Weights of a small mixture-of-experts language model, trained from scratch on English Wikipedia.
Training: a variant of Adam for the experts, 476M tokens.
Below are experts of layer 15 (counted from 0) of a mixture-of-experts language model. Rows are named router (the router's row for the expert), gate (a neuron's input weights, with its number), up (a neuron's input weights, with its number), down (a neuron's output weights, with its number) and show model dimensions 0-79. Each number is 500 + 50 x the weight over its row's rms, rounded and kept within 0 to 999. Numbers have three digits each.
Before each expert's rows: a language model's description of what the expert responds to; "mostly gets" lists some tokens that are sent to it at least half of the time. This comes from a sample of Wikipedia text that the model never trained on.

# expert 38
What it handles: Mid-word syllables. Inner syllable pieces of longer words after an initial fragment, such as acc-omm-odation, reim-ag-ining, reg-im-ents, Ca-uc-us.
mostly gets: " p", " st", " tick", " dec", "-c", " Em"
router:535498467508505500560508466475558543536561477490513516414539518511571530481463479499480607452540417522494537525474486574593598414524541466429436430383448503481557609590486589542530468525477452513479618532492514459565545591448562522561489510
gate0:523516558555531502421563512499570575532538438497570444400496526486514538475598515559490417555494569483455421508515543599513597525603557593507577426516367562498530451489539493511484577618408579476501496548511495512448507575518399420486485548
up0:505598451489474550479466534459505446474545500460543449441472450546416530427500459573518581454495568543498541539546509450494528466506478533431494495470419493469518571522516534504447416528504465646428494422539446554519507468555483567517536597
down0:448414508478461498480434503470339450452592576458584510468545545590525439429467520415530469388443433528444557550553509466567492450473503488464436493581460401545444492547488506604545500542438490430479435504525546425481569487489522518564541485
gate1:517523585499534486512506507500488489467543462423554506584478454542506555472467530447515565454579533459467560494476527508541530556554483483452564469463572529549594462447532491591438463418536428425484550554517532462527530527513469499516541464
up1:580439472484480484502516493541485527466441499645463543441486596420619507439447480503552437579476450557530529424559435456461490402477523579560514565498453583485495529489485613441511472550517525579491499391570515535483517453421475436423447532
down1:483540513535490462500498447460456512520455607497530520504453481502550501519457521434425464646595473469531497541565468524629559464441501625537515508544541541437580566540504506520550491582560576602412510447397467377467456538510439571443482528
gate2:491544528511496433444554526536575497454585485425435479546480468539443455543467479514491597467475522455448516556514489355639523484451638433454537475451551444534382619454531451470534424462522520469452541512517417502505482415436510488458543418
up2:532471457556435423472473502512506466475463519410509550563564484435491487503483596455477548543475484483492530562495438495448589590494425456415544428402532373555541450546509502518547448466437521478495451535592606431608549445438480488498560527
down2:538460528494456590504439425426514462496531538462526537553469396455397521505581500636491587528490539456425515475602510553522435507529541513532406509378454537596517480501447517580489466489557512529469512601554513420433416490518548551468521571
gate3:481496549486570432469473485459490433513529495621532603594498455567416482477379498419473524569458525490470616587474518534453517506449512448447496571503529497513419444549523532517499581502403529514414466534482539456542452475492499521551517417
up3:516497400433447507480540477434507482462515427531543485542550601433549574492367453532481559492535438518557435557539585515440549453598580457531501487444515434549509486560426545453487491560493471558519433490427573477459522538482589503530504513
down3:478602451503465503546458486626498492495463526435496401534487573479512462471507432498550420457490519541517511490508508539499493501522576560523461526572424538511482484532545551466417478536356473530484534440543594560505525495641488468454435618
gate4:527462442507519492568540502567515558539524510530482487456521503476583473431536610522581496563464541484433430519476566557588528520520420470460501426527462574501504462477555446515470452516457511481509468450445421440421521544570547497576486453
up4:471448575438480476490503463685440541524549584493449417402488496500480495439506550510562535413413452518498414547435518463497459409506460486525450462541548512559512452578439377486505495497417542453538539404505460462412527524400479526482484418
down4:546446544446451486516536558542504554514535538475478416441488457519476510521493433482570541478578601507482488554430565482441563525488496513511459498505513545434482439452443500563567509493637437513505463503521533489560561457542516555573441546
gate5:488502544456478508468504459561416541419463456469489588514480522483529576477501432439577525523397476481391547518466610424525469475508404540431454486538442420450523524509431546465485456530543537567387496511563516497580551514446488446528401473
up5:399486471529515464465395549543529485572580516452462493516487448497521478520502519450471440573486477505518505436551448482511532615398526508577552545542468576583482430457526493472513576591423511424590513488501467513424462391504461567429543590
down5:493586488609445507533438515448589496508586444484528516473499567620441493488488504471614563460567453438447420349527477465525519459538485496434499523433557457493500583450490526502479541442532550471454517542560513489486481547514528485443530330
gate6:598506494414476377411424499478475518567604531482505445544468533484552466534499395592503569489467435529459528485427540425510529388530492502493483447491401526497521605530455614526559499469469503405435512502513426484512557599565458545495463517
up6:467366452570480574477438636488527471574473465531523476467550428457560521339494492513554619554455540593518569516557440444498512482442547446541499414420447493486531496491403517440624400626543554472480521526541527536527516573480546576487452521
down6:470475519590485515464420434505533471571511564601552482429449502598482445502492492485502484472522553452549532473428495567424522498505418518507436468491497448501513429478504481454533517512541498550473599587544558538524477487426519485374544582
gate7:496559491510466488443507468507432397465572561480520426421572511558497361541480527435458499501460493541498614444480454490514420489511491490393522444490457548538495516533528486548546540452559442423529479519450511517548370474488488502497507470
up7:509542580527533587520525500557483408488560497474461503378549544576493476504521475416512484560509559534442484405497527467421464553492458459458597415458496524557489473448488505570495500502465484445523538558509418529535446567438567484491505517
down7:517474566454513525543556525526488469534382533548582471444516467528477474529529399550479421559477492555486614446511456527539459633479499588503480527507410545487500488459446456538460444493501539479537483610440494556546499435442543444513454463
gate8:496442499510493566482489463483494471485428399474464570476634434385485486581522411517515530470386437470529483431525506528512534447487593481529421593540512586531510486475468557508496403584551577556536575479522540585611487510538455417430509476
up8:472498543550510572499580464490560463505554564502497473533479536581491505478411523483472468532524581521537449523524516439501444533541504602544574440534553463568545448398504483515539507422486468479502385497542511487545546488498515501511484485
down8:590533503572474487495543540401485503613470527417491531505455545569505579481474494391485624545547626417551442428496435496623509465492543536423518517424469557513464406484486545492434541442447516538569517460482494391514523493430533465519506470
gate9:504468416552419444513458441457524528443509419481410591447434491493540518426462535501453503506473503499443574420459566530556592509603515480426490486483423463443655542484602535537618465527600595485529566574535524559474497492575585603518464506
up9:435490499505455430522525558440474520526431448449525540410574612567550466506465405480415503431467572548502557478497432493481546481520494425495429439497412435455537598467486592528542560456580590542525527502530637492413498398584526498484472501
down9:593528623457507418487514500491507406485421553625503432450479499529407426419475500502465486599453485428535502539493551507518471561575510497439496427421505504439533528583488521385486554530385559534494454551424530552540503522533503547508515433
gate10:501493572503399452540511489569498507514521547475449559530373471548456553585492581506632489466467536499580485564478507473437511500408582445418575528458530496506517517536538463530521531521522472473416571476499431538396503397498442476569569501
up10:500502398509528566399553505420422431527452502488564465475590576472456506493615531501419468495556542536358546395462510467480411518482490546543555428602440525561473480414493509520464582498485505505587458560489454485504511569521509431414442541
down10:525459569505478500472484488403440399553531560489442466672604506337518490422567478503502470479533478557521512440588463533509461487550551468449559491420489514480527522560457478588619538499438472480411501514527517432458469601375433545532564516
gate11:451511538508465549525452428453451521461537459517578565593478461478403585543417574498522512509494438559503446441568526479485491522575482408550532516490419503519598505473469496412450561496559449358443514497414383508439423498535454450482402406
up11:540451464531372509565516410468503498469502430417437476458535447486503446412521597585512482457475516517439514533443515435614449482551550492600517560502509459463467521497446553395612445457578448468431563503528482446503528509487512472462437449
down11:513517480538453481501521549467479484504454500451473461503411456570540532458469571514527518488506636505441530395459483482538513438496506499531479520500490522458379460572553494498493567559555527577504589551508586517466533457449516446552492534
gate12:490491453551488502522551489469481464452564572483396457529581403504531465452440545604551521519507489505544447529514364454490499499497577448610534408473507578533603431567479422441517420483535486509510582518484507572531445539421553515473486423
up12:368459531512456525517494572494466517498398424555572520571488487625465551490602426454407557559543540566429539477557500468558464487493518508469469508531490507530467428395558557475590496508490463518452428469464517493446526461473570475503388515
down12:454436393589443492500536549447538593598506496407461403546554517536407401523539515493515533500394553540487463456509418564488537457481576602515524473553592462529570535546460572580513515448559570511445480451471557481537542430507566528556528515
gate13:462542554506433473429513538524479457513586555538532493464528537516493434547445455459386525551486403551516465509538536456531408435362473497448458416552470522539496530552495485477546534409460577441474457428439493468557537433506498528551530452
up13:484507485450592460493431527407615496450469439467578515493450506523473527501523461488526537546575450508466628431522582517446483545603473493498516549448530541501514534424505548514518443507497481534535469406447506476482485515510519462564509566
down13:473514471449456515524478532512420501472461524483499514529539394490502519629488441482496561458568487444497569518500607544492500470532440645596511515531572450561500461501552505503473546507520445451516423605455441541481421548534483444368481535
gate14:458522543495527531434486491497510505427467522472428541533521379517539542554495556533524548474496520491461466480445502577490498513485624556448517547519469601499508549556572515434549451429556611517486547521535466464471420553398528541543545498
up14:354465478464517462486537543457452403422458468418471496525586541499472438543567482618447513453561450561444471436496425513544535533586636487505422552574559506595485546577443499463457553535522476471544484498487489495529489472497538456458453517
down14:581584501474517466540506607453474477509488511491525486574495394501465432518531447502461489539472498466502469439537510501538476481508383484473527432517465461475633432554490529478498419584470600472513447490526419551517529531585434500497428585
gate15:521529503432535504596496495493559561562611453556503485491488533612563490536429486485427490454462548520594496515507433491500463575455485567524449508612442573496469519493600499505407538558457568474487542435431445615431602543491479570498546373
up15:500492501461530501539480502450566479555578480485564501470495458533486457492422535578438623480585480488469555565464528456533498609498481511521492588565412449441546510569587569537534436455570620545474487470507521500487557536420536513492594497
down15:490625522520509515465508511483507567463441416438424540547387522491477487487538513560512447452504436523427468406446509499483464535441522514521572491450489458514513515490545551479509571462354528523577556501539562523489500469506567543465463431
gate16:401588414500477511569516440419438432474484473560489497541489522513523557577444529575561496362489435534554451513540456575464520537564541499567547449544488461471527428391471514406476556475527477511492496492500458456473455500438520491433473465
up16:499504514512439517547536515425469555579519425525448484385509559529516449401558488543509456455587514517466379481410555429510494493563469599428579443557561496445494444570524551499498533432501513530529517446508506544526516556463476492433480457
down16:534532490511527521553509476504531518478427568547520544564544543502503480472484447400559456512558440428565407544476445538483414480517543514522554394507504446410497471505566513639520522520499486455543448484501506428545496540428399488430510489
gate17:513475536572612542572561437516435448530417510437522401486587524568543453453528547501495544466537497464436510396539486559467427480515519429414590476458504542423531455447487532539481492457587494534554442620492507530487373533481457436491541495
up17:523507440454390553463411544571446536453482507498531561521433485463484531513463477459552455482439490489450476553530466499462585420524518529497524574580566465605466520565536509425499591547435511493494488450536517516567562575474436518429418435
down17:497510439502634443512437507488431573435573454466498519495452491529561546487496574554599566534472447474545427450494476460478540506411517459519432492435478484528443470585548543538545528501496477540410534493494449461512379526481503439473556515

# expert 27
What it handles: Mid-word syllable pieces. Inner syllable pieces of ordinary words, e.g. lon-el-iness, sol-vent, Disc-over-y, Rel-ations, del, Bel.
mostly gets: " del", " Bel", " rel", "lect", " Sal", "|---|---|---|---"
router:567567528481504484489553479415531491592603573504434471515503588644571426450444461492482540555534499443545550562489541522438543436467485451486512502491468516466470562620466575555417518507523455495544536516474569506567616463507531559527474534
gate0:467582494527550392514441439601475419439525440463514439484491617591568440561531445526538544487566432546502517431541521548509521551464551570560455509435552498502459487559378543511525481540450512482586424521507571507458508569506482467504555423
up0:523514494421568490521477488598474550492533495585497535504543553351477543462518545501624459543424469464418473450539597388497550535414596452486514459456445555468507512503563515474487576446448487457559380505495523529495480436555516532466545558
down0:517609427464433466569465582481483465555515526496421454477505531464564440537538464501562506529525496522483576410423502459488504527416457544488505506431547462514475459590461625541546557462503475463536464448566539607622632515644580632524582438
gate1:385581508537470435455532461349502462470518469457452547485363490526469440441441527502427533450524429546532571534461461490561435439457501523526442525555504475522469477598463505567490559519473547524501487507529498458514604459475493606584594474
up1:498540533533576572546553500502488541446542445500502506569402485417669463507543461501487530540527499497495431531502456561535584430618502485451518494505503460515482455529431491585470544439529462660549586503468472521435532510473554565451527425
down1:551473546527502490404427455517582556564523569393487432502403459434562447495482474537483512504461373470490614492503424491430493532502404499485540519427572548504487455478529427403452553477510532450539454401550511552431491512513515520502463542
gate2:572443473529417446572516478494473580452533538463599510558413489501505556570410452524601475553504519485422464461463478473473529518503516467482524505481519502417533454514367565512580559543617516503511473573450571512533509582463492534611497488
up2:481512549416529491471589464435484482524460525574435439529436506493553522554547416484490491487517449493537532548519521477405422589552495565540495495606475426479514581492561451496501567530503483547516614421558466529607464514570430510417479571
down2:378427516431568476507545530540506447528537499465537502462514544580533542412529514492514495508512576480387535419498522522587480503506460514482499507466403521599504489525530573481513417479519492524480567512502474480539535496514484582542564440
gate3:521567507539505427477543518533503494488546482556520518516468424556495490425415426556489520439465453433481476524577400504534441482505482441491591541495586431424547583482439458422502550516505538465515504511498510495496514484548458515524473405
up3:419487579525483466605489492502473492414496553574489546454432498543441426559408535464428467411545556473513449590537521458546468487530500568465500444437363491487485508516414545504580592487484506424492527414500481525464466503505478591503522555
down3:524451487543525532612481480520461440444507471439443646431539585523490477478528548513475537471468577491557458507465531397490590505502570569516403528510538461552478500579425417523457427540450428589482424528416401456573472577451497465483463504
gate4:445441388528547503429595558511519581494531503452459474528537451524547497480538521539445456521582573478470489474501489456486535498467459485405531552464470549590524425534469491519562525439413429534533541482501529519538519536443618601494531513
up4:447435523525511508474465499511467587504479439547542471498439504529490479513416474520580558528473440500520525485463505467530447540468526578506515498511485515539559510522533480538455415426481503453404538503468429430418512525535570562537476438
down4:514548574559479478510554512506521518662527522488542525476595503536566479513605531521484570500403486463449533483535553472514539553501524480419469433446525534513511436379604454458478469477541452461431557555499514524429521499462530478560561564
gate5:492567463502570429476470606538539564467505506441498504551411460535523486544478503443519518509486439500563504495470524580492445432496541353503480485461549515526532372518371510597487429575477504543561538534445466497520464455539585579502506511
up5:550483517514548439566500475474565540516554587473575470507525585498514439457540397515490452519442474493527576528483614463443501534478508464461421447404513519484513461507435468586519490566464488441602452441390481480470444475530514501544532580
down5:470437564482503596469504499476595528550510520507389466489474500502386491556566438431529517527571444503515484526560518471497478487549504511430521511572518502502469536555502449437461382511417513485539566464529504463530435495411455467515531508
gate6:530521450517471454527453470585414537503572616477491455462528529586553536524523426458506343480566545408530531486467473539405473436462574577534507511563450553462490509486447524448393521488501495477612465476476453561522558426554523572464536619
up6:559488448524537447521588564538483462518552521461500477502516506529520513540576506558492474508476559460578538469501465495506557540565538485395472517507581491498543475581489467477492437420605507408457512439478474511466456527482544497588456578
down6:522482520551493500433534433515547500503512415399508518530559431473473460500518451484483509567475449546528445564498501522502470432542530538570549452465560465503462582542511465497460556557462476463494458504494565515499477591479502544495413491
gate7:631484477447472510513435547456457427536397505450419469517522529516572493612530453478485606510594561515493442526590549510513507505501574498481509437520433521405533562562571489491450341496535436535486514542482464638450536542422563500447495531
up7:599427536423455564557484507492421456526547499505544462536515554460557539527512424531449505509579453451440511499510498560480412515579473459457522443550395545475546465465630545535400377518484452481468465498505571613486557627525564483527503504
down7:503541571490482500466429491495537490423464489457423539456503437444485557535428432424396467496564442540476446564508546551502491487611512543502514521537569539478525532498549469448504480562516566466510442443490461519431484461475581476533454463
gate8:527474447463472551577447523408482489624488501514423494533437497584518467529515467495405453470606460519500478597477519419414438511497608465536517458479509462554537558565609541460544540504550625512574538527496487505623483491458507420558452440
up8:480524498533428459601461544537461464492454573451572572521473445466473443550410467536555459407484543504533453466494440501459519490509480504483521543475525526495522413442545515526514448527490446515522566553518532498604578427507519603528460438
down8:462506439432431497448549530449644533512581449481547546467456427584545474470593524450448565409527504409482486571483401430527541457515455537449418519471595566512509541507500459518465527464507491419473500486533515423535436540373477460563493460
gate9:483499538540451523460520408484556441501518460540385534456554484488523428464490435458590512442509483566429558517545523469497558533390561424472502432599509473478481497519587521506524451485463417491517486598569489500500443498575564440533523424
up9:441535611526486492486582409438466449537552493545453519510481555471609374445471479494488467444483395528504527456470596466459480464560501518448546550524463446486532466489619515527489550430528468488489440480492576427498529450544516509514530471
down9:515525484547435575543593506513531540500582485478485567430400504471550533547475536473397528540501459468488462503556483417414497547503441452516491506533548487459555483540560472609481471444619544543489522474568475508501431544546575497521482401
gate10:448503449459426545435434504527502390556499544506519410482591450521469518420403489602432408458453598475523406522466564511402450468471504512455462526436553460456490520473538548472578470504541496459492570526506477568548456601561502606418453450
up10:436531518539507484505447509566425360558531502495483503535555609453500490375567557451530584566548446538459463519462551483613447447556486519408450470535569418558515436531494508538437554586442533465516526564448570453414427479469533410460429434
down10:534460462404403425550491539541487494445466504427375465425506477492580522480553484482490541580447508550428546540551522447497560563462579513414518466507464579497567449604552478536480382548539488544503625543536396540474438469599518451478622452
gate11:489479446613463475581573505461457434511469469548479480452541529453425528449606546501521555506502495509480505451549514522528510464474506470439489460448420546458529490581498432595571554498535420517455515535472569521504443449507392384562456535
up11:519561482554499457577522413595478516521473549503461488494492492506520441459615527520465558524502467511472481532556410518435521460600470451430501516392424488418509440526538478588461468525499518538500403458519507543494551476482430352518540553
down11:487420468459412534500525507539473545490525541440513457523516445428444521473571447512493541427533527477402556559496507502514515531457483433545521534474462477447387456418516449409523563465549501582469482544614526443508390485533459501518485468
gate12:501494569521550513572529535499531544533476541493619467445447434520480434510490606595524506477587501420493546570467495500491473472603454468471531503507545428497491488548494457535549508526449523514515578512586389449552493482428541557526482535
up12:487523558444502478497488461500569559547593516480626420554396561568525438442486641544534493472456527511439493521470497454537513430495497430529569531580528433573529419575461548468505545519480450465456481479569462448497482484454551549523464566
down12:436545354485446465489541448483498484420484483465464492467515436567537562528513455435505530390539534500460401469448485469470540546556536442563422462530515528480511477458515486424563469500533513515429531478498428449573513470526593538447482455
gate13:441591466410529479407494501452515453529475468441578580529372504388522503540456531471481434525490517462562514558467541611429552517559471590670478502537560523536527428514570572524485511534485509503584465604456543465452453461522481425483520515
up13:557570554448481480587550454489621494361522491484416411544466505432514507567449499482466481492437462544543559437565465387552570529511478525530516503534518525485487449532391408498497514477468445492429413435487446502542531606476473520580452471
down13:479508516513543537462486497561573550482506489468510475536457541444366482515459499467380568556485411513580393571546470511545446505482528505537483485489506495502527446439575473436467463721450512503465482524435472564471495551453538524458419479
gate14:537474434518490534564507485515427493407503495578446538586510552592522461494595539544505629554527524512541452448427503648535541392548587524493507527506476571518530488513460524484454497632537488456478510571444558492552444527519491411486509595
up14:529457467488476521565552464483527507608505594572477442539470442555561461552522496491462606525531484594541424485463476525539565478468450532515480424462488494465517495429465509503353436576574502528543475535504542522469522531527504425487501543
down14:483584430511532522520568421491507545508467509495466514483462492551564555500382527520611523527471583422535559611499468522490481531548502566542531498447470482436493500467468535469536480501457481514474409547421512406543547536524576485523523470
gate15:525460507529485582486479608475506372536471576439488508502542478562375465512478446552517545447522516451500464546500431577485531467494427502511476535485437523497527524473486400551368454458462521415506409509554564481471544521425463539519437428
up15:448543525489527494544544483488495442608493592533438471457577441544521525543511507571501513537471467511535457550568498607467545520534558465491482562415469532407474525547575452469399421497461478451508566486490479433460513445452461489512423410
down15:487464520559502565484420543489434520507467519510471449504537456501529455433466501484401497429537464497471582514451484558497490444504486510561438571476505484421430553493437487546548539473490469702507524507516558585535477544537523484494380429
gate16:606555506472453433531520391566559396488492433527492497508534546435542594499492505552530463502454425547554553346488455460491564539531496484418491576495530527588565472445542476570440522397438456442498402523433578556458473443470503449515489522
up16:439413495430598456454501569505526502494515519524473447459471495577523440504412413469438417449581569490568442442393468506528507522573399539480515506511482482556546519506571517569586390453557471478496439497483462505465432506432611543481529452
down16:423514478360520499504509433515574572613533377440475523421568474466624423511520493459599505497446396511496388453494531517551520445515509470506532453515459507559555521501615541502541388550477447444529526493527526508444482462564457505492375525
gate17:437432444496452438513505492467500567440529440509517495546460501427515550418470445452488506518529589460502430533523515550514507501603443441440441514409480541457550443537475575535540476571531464541419490523415493416514626548548507442541533475
up17:517367540471564581596557611451477442521463423505475554431571587477561538533590527447564583459508559485525484425541485575468562527436549438426452467474429502471445459445486429536499491618534425522541479494496418497446561482508447494523477539
down17:534474561422474404485480513533488475466478555419398559480501453465584554591512467538542466550549422509530460558472492551493452507547610541479431452456525550508580483489523511410506474576574590486520458466556492583501509440556561472429561475

# expert 17
What it handles: Initial consonant pieces. Single letters or short chunks beginning words and names, especially h, H, f, F, Mc, Bl (h|appy, H|argreaves), plus en dashes.
mostly gets: " h", " H", " f", " Mc", " Bl", " F"
router:475468490448489539536488566403517501530514501487526524523605555515488461522547537463414535508606507520378421476443532498502529396498582510466473416463562443414571588604460605501469437495514414490471593588477539516582546554518470501534405566
gate0:469498504499491497489477442436544512513593601506532423435550640573494437418522519495426492442398466493481446575423573459518490507512498401460485525511483526492496500553395455519493457497489456433554442538485487562479498518539525445510500430
up0:506484490585463445530420465439499473522522514447474473500411520550503466464511516416526406511526532422397545459434529519496499525376459416529498513475498465439521492541494450494510519477499419411521456484489528561446394524407389556483494467
down0:601529536517504517462422504542448423487518479493532511541482479482463417501492540537520481534513516582492482432553489538583550489405509441599451579414540565445497489473556555501500489584552500514517568531513591600451561416493553547452471538
gate1:562554494545404511573571508574503363538480411525509418578536522560433472499441628541522512449399417483544436520539548484452495526510453453488499452463516493502515517537438508515486553482488429525540480537485548538571403563480476455538408449
up1:452504441519496502487547475505515437455517496547512426601597547589431539610485580540470487455374516468479436509497532445507525561598522542518568491565615467495604476553509521499521505471501475463554532596519560535595432463527538374557492497
down1:559500497473526480508553427376581457500469427514527469431497453585526504488423482452563484486441550523536566467440555465496511468577583398568552485521560561443559565588498473546516492517542511435491477490496495534437561457519533519530532487
gate2:487564522433590512424557543530568490564477454554515449461510436460587503472569455561481541497385542554583552517552487440523441531545565540479498465425518524527458527526476496522480442611404499468486517517353525491491591559452524423470448494
up2:454475483469414529480526542527521491505542485460511550574428520565521511514450560468498445542478482486453528543486494523439497456511450572570514547443487581527444386518517493434499549584602528509545556473454504441429484543525568454539521512
down2:550488472427492531453510455479467544378528518622488386474464516551497406516496505445446454511502482512565529431437561515471555537469487515586505583468495481479472428454520455495412490526476545507504549544485476429470426494467518489487423478
gate3:494452510545521480498546504401640445468489535572439487515500491535464527517504551465438502416478467567515428471472515494468471475480534615581490510524578497463534483494465442502478567318531410584420500488465547433461501433484462507520472438
up3:505434542453427504438465492507497418498547428559538436494605489554505504532429584493532515388559525551521467480472478549492419569404509478454513411568575429568536485547482446520430447497519449494422558509542462517507552455520474467553461429
down3:469425550435535586507463531410643460562541525567512419556415532623411533417451518405518454555412494530524401496517512430587455557425583559509552431427417478522539449492493471397506543470498455405419532419514556502453517497460473525474513465
gate4:507534424566591519531571543451472475476570485550553387497529570496461498448596519534487484434434490590613495544460571488592474512564501515406570498494556491409451420527512491517405510420444531475458438446495436460483550525519548541394475370
up4:486480544441403420408506475556520517551455533428510565561437479418501487573475431410458582561414547402459483567460519470458628508401427445497479498566470477536446588494456536440513486481551505542458519570558590441549484542419437473424477501
down4:489527463527436576503495410627396583500540513529521437479536536464477487524413450476473558499438463461494480525561558500515508499508475574526495539502523382427479545544587535462586534582400544533498530514450537412527412536547467513490465569
gate5:429549518523475456559467482544557444498425515492533474511564532541504404502468436532436506523391563486460445564429453470441554459558546488583419489522472482448517524584469481557519460538468573552451441564416493552426539568459496424394464514
up5:474436483513501393448509433489530416539602559542490599498551502484420530560441582464529564410431409420462477522523487509432507481519485479530461494543503555552551499572488553554520561442521473472524541525545524483497557589487518515537489531
down5:483558514489499538567544504468558497476401470384477467470477511522440533631411431473473531570482526473638458442480478550527575509441532531408513563536463505436508429489543587490459360553460531606528501455547421495484502538408517504560564482
gate6:479598503513497468531450484430526577480420495467506522523523527462496602496561440580537548505475546495444502515472557568532517529470452552469503495453553502492469496498498486577519424575490521524516536517481512536390488490566448489560467481
up6:567535476606447472458453392523424482474621567476494483457514484443516532540467519523512488434491504494497532513575571555505499492533496573563533420416516507556515503485411522531468580582431472542598431421418466486523512614500476471524526577
down6:439480524535393524502443527517471555483550523551477518486578450514558504463562441514475457533485570647520451556470489524485454492413547447497513576532428482555483468569501459470549496476584451431465482530474578480582586478539491598547476570
gate7:511479432482496515613521530402529563470465481485486527500470419488455544468486530551449526464492404503517421527441467497482588581490613573506511455510551574416539533494441541478543495463557500509453482521472430399515541437409523493432516444
up7:543448481521432512454552529443546504489543580547474461522465569501529466523428543588514603435498503571455525487551444568504507487500532544436572494522517489472434384522481438511493514704493530497513483528495561527583568557507538429482592463
down7:505480546410525549433455491503552521457573649517452511478492549552476489520519484562637535581459486501516471576486482421495577522457457542468519467514492545560533554464503512526478544533480466461412524527507431417434455532436515490591473470
gate8:576484449538419468573435506480476421495449498538469497510564549415516535478579566552451607567533505585553548489531527525535570609421524545482493543462498497561439497509493485463520527530470551511493527498495553480394477566635540567455477499
up8:480486497534563421503607500547392522374508521502467563562510521504485451521583520553416427446495429475585569461529387458543534495513556478458433513447465541490487479499519558516576426523600599498493404506543546497624530468447549460474639563
down8:561499543508562525340592421414532483556437462532484589411466532501471522502490466527477608540546540431460500595447497473488480365464502480543478451487444456472568471413518434495504518526488418522473520521441502508604492510576376504484503470
gate9:573490440513440478564528465466470548530484508587557437526511479491395517483452371485441479554497549477489471491496423531547491515465515457471470554427556469511507561526529506521435533472523531458523554444531490372517456471503427441537418554
up9:542459409441542489434481437469450457507540470490457502507536523447536530510570472568448413567619430493534536452521469484552570535565520499526490481550428472497614549466560454486582494440418485497554522504533603418520480481493492455519482528
down9:459611445507499514480532498498496519605523490555537490540604526488590552476559524540521516545437540398505466543569514530509476397520371486434433548560446456477431455558596555495485470424409588416537459518481446510436539445572442533567518446
gate10:510621419535523400539571550501510531500429482515530513583493517586434424510588477539429445463425441477606509528518434567420460503500492511506498431514511503513553481516543445500399529574509425406525463521543554451649430454511543496495463478
up10:569582492509530426466490508634477423557404525514466536523457483555488466559510504467511540496507463519608540506492503606460554479429544432426540437518492523483547604497470472485422517465535476415482416552454473489569505501519483536543396442
down10:488490522448501498495523497502423450406552457447519550526438535509447387629482519498579510486497435484562470506502455570492524482515488509470582442548451498470503486488442504438576585546656444443466539490420490452555470478488521500537492482
gate11:472500504533507561499431512457524533501557454567554531518556506548479604439547544578572422468523533542495481480513504503521385559471503435467439494472548525572493411541464506538550499554445468456556508523470508504509487455564420538449497562
up11:519420418564529577451547473422495515469600517488474544547507533575550470571457498493539493417561528462512595458486460524497425503555547429506484454388458378529597524472563510397544440515522605494485534455558583562549490421485452588525579519
down11:414572478554553463489493475444441574546572492548535513505569508425604551491577548534495430470458564510364449482530474474433443480550503485535405491491492511592545511560561492471432590563513546502524503466435493440491484546498554471495569537
gate12:473431472501435593392583527530604563505595449593502463474550443436478480455530522550456475528457497539549432457426476454406518491562496509589582454468455569503492555461539536543474547502481495464553529455537457472524604492560458571450524497
up12:434501458442461556526474470500595471554494531479537500470471504524549450425537465498572596527464401599491478476515537499501524501515397482513465562564500581510546453513370524472559431521597503635615490489479524346571458451538455461464511460
down12:474483435576512495581490480510456533529470478505429446532604484491637496555527534530541508493545494516529581568443491606534455425536420542452473603477475462483537527578547552461504578514524543408494533498505608555342395511374484626525581475
gate13:469554471510541505533541405443509562539475524495538415544520515421374389467429442483510530442513436498515561481551529532547517495424534489544509572500550483417534441526426463530497471410508510527415498440518529523595443563442470541540554590
up13:498473512503563485459496492538491471462598539509397471473531527575505523492526636464532402425507481372478497485526449464501489462590527476435386429467520482500453598530491570548436481582467489472559487535390586481574459437474473412518484471
down13:534423559496502611462583473427566483519488459446439527521558490445526423367600496507514492544469572507474471527403532422455470431553571447381472553499435434392425499516519505530468558413546485411521462499459454421501477570443487474513591470
gate14:471473435504580404630521537421534550532501487552509425442495520540577505489456441456558514551539420610560552488465497511419400487504580492569521442548509399450490520490425509439468481421494401597436464438438439569513522477487508493542468493
up14:463496432536612489542515475435516522523461358469532540516503524521463517522514494480525428444502473577495503471522510454444383507543514497529485517432483461492483600545555507500490493467550483497427516510414442463556497390498614451516466488
down14:528475539457538535455508588415543447537434496510523462499500494550483473531580529427511413406477432518511525546470446502495434525528525595538513489498565613574515551493469440524488531545585434510481497445392462536478515455457591527505472513
gate15:506557504530600521488589539538439513573476500456551402517582487479516513495549478363461475548506454399445470524499509579529547492496440539449409544413505578505458474449440444501443443489460457421559524548450416473419492461450370512479469435
up15:445533527596553541478569423454394542471608493490562422480557487539504545585580527432408477532431470459569488509443472512473563559471479551491435461501464530463441518455519514484536492455534462439544535435444501498483577526416419507486549530
down15:493522547536514489506477485448561432513498456502506535533498557559568511507551490506579505511466501512497548518487510503427416514514589507631532515590593514437529516518522477339622463484585513488426471517544584599472473375470503580525573506
gate16:534513421565494571454425528538524527518537483506578562527527532527511484561556562533465592539464475448593464461509507509444452420573544459566553519555454464502539537518550459484543469459421493589421404531489510420447521523487543477496425482
up16:518470549483528544575436503548522495585491453442545421410516502519464553485429443444509421408418589438380600567475506446499549510466477575504450522468526471514469471522567486524442521503494497439527513432553410516575436449581405483478578504
down16:460462556450449508537607467575474604346549503445508486454385526547441440538485533464436511464411535531511490489579561586517504524589544498564471518513578479431492492427549498532511463528403424576482531506570432495442535450545513466453509526
gate17:519511507526422516501544522564538547558477470450566432479507497464517552503540459583525458524580448492420492488473598450470572502464494558616474510451497576590439462512428376561526554604555502446525479440423486550561537583512486472518357540
up17:469404474493504510541575468495617476610574408502570500537527471531466523559495485494516444498509505489451568396488538416450526486415468508479510495501487527488583532468386420573440501509542448568469519525430502563549571521542493474467493568
down17:401558435479549509558501528425496358513542465484469454484549594553542493529397449496571449470518511478537555504499566567426553519452479454495435528571501542523580481511604524523569527433521532528521445569492513517527452361522461407575493420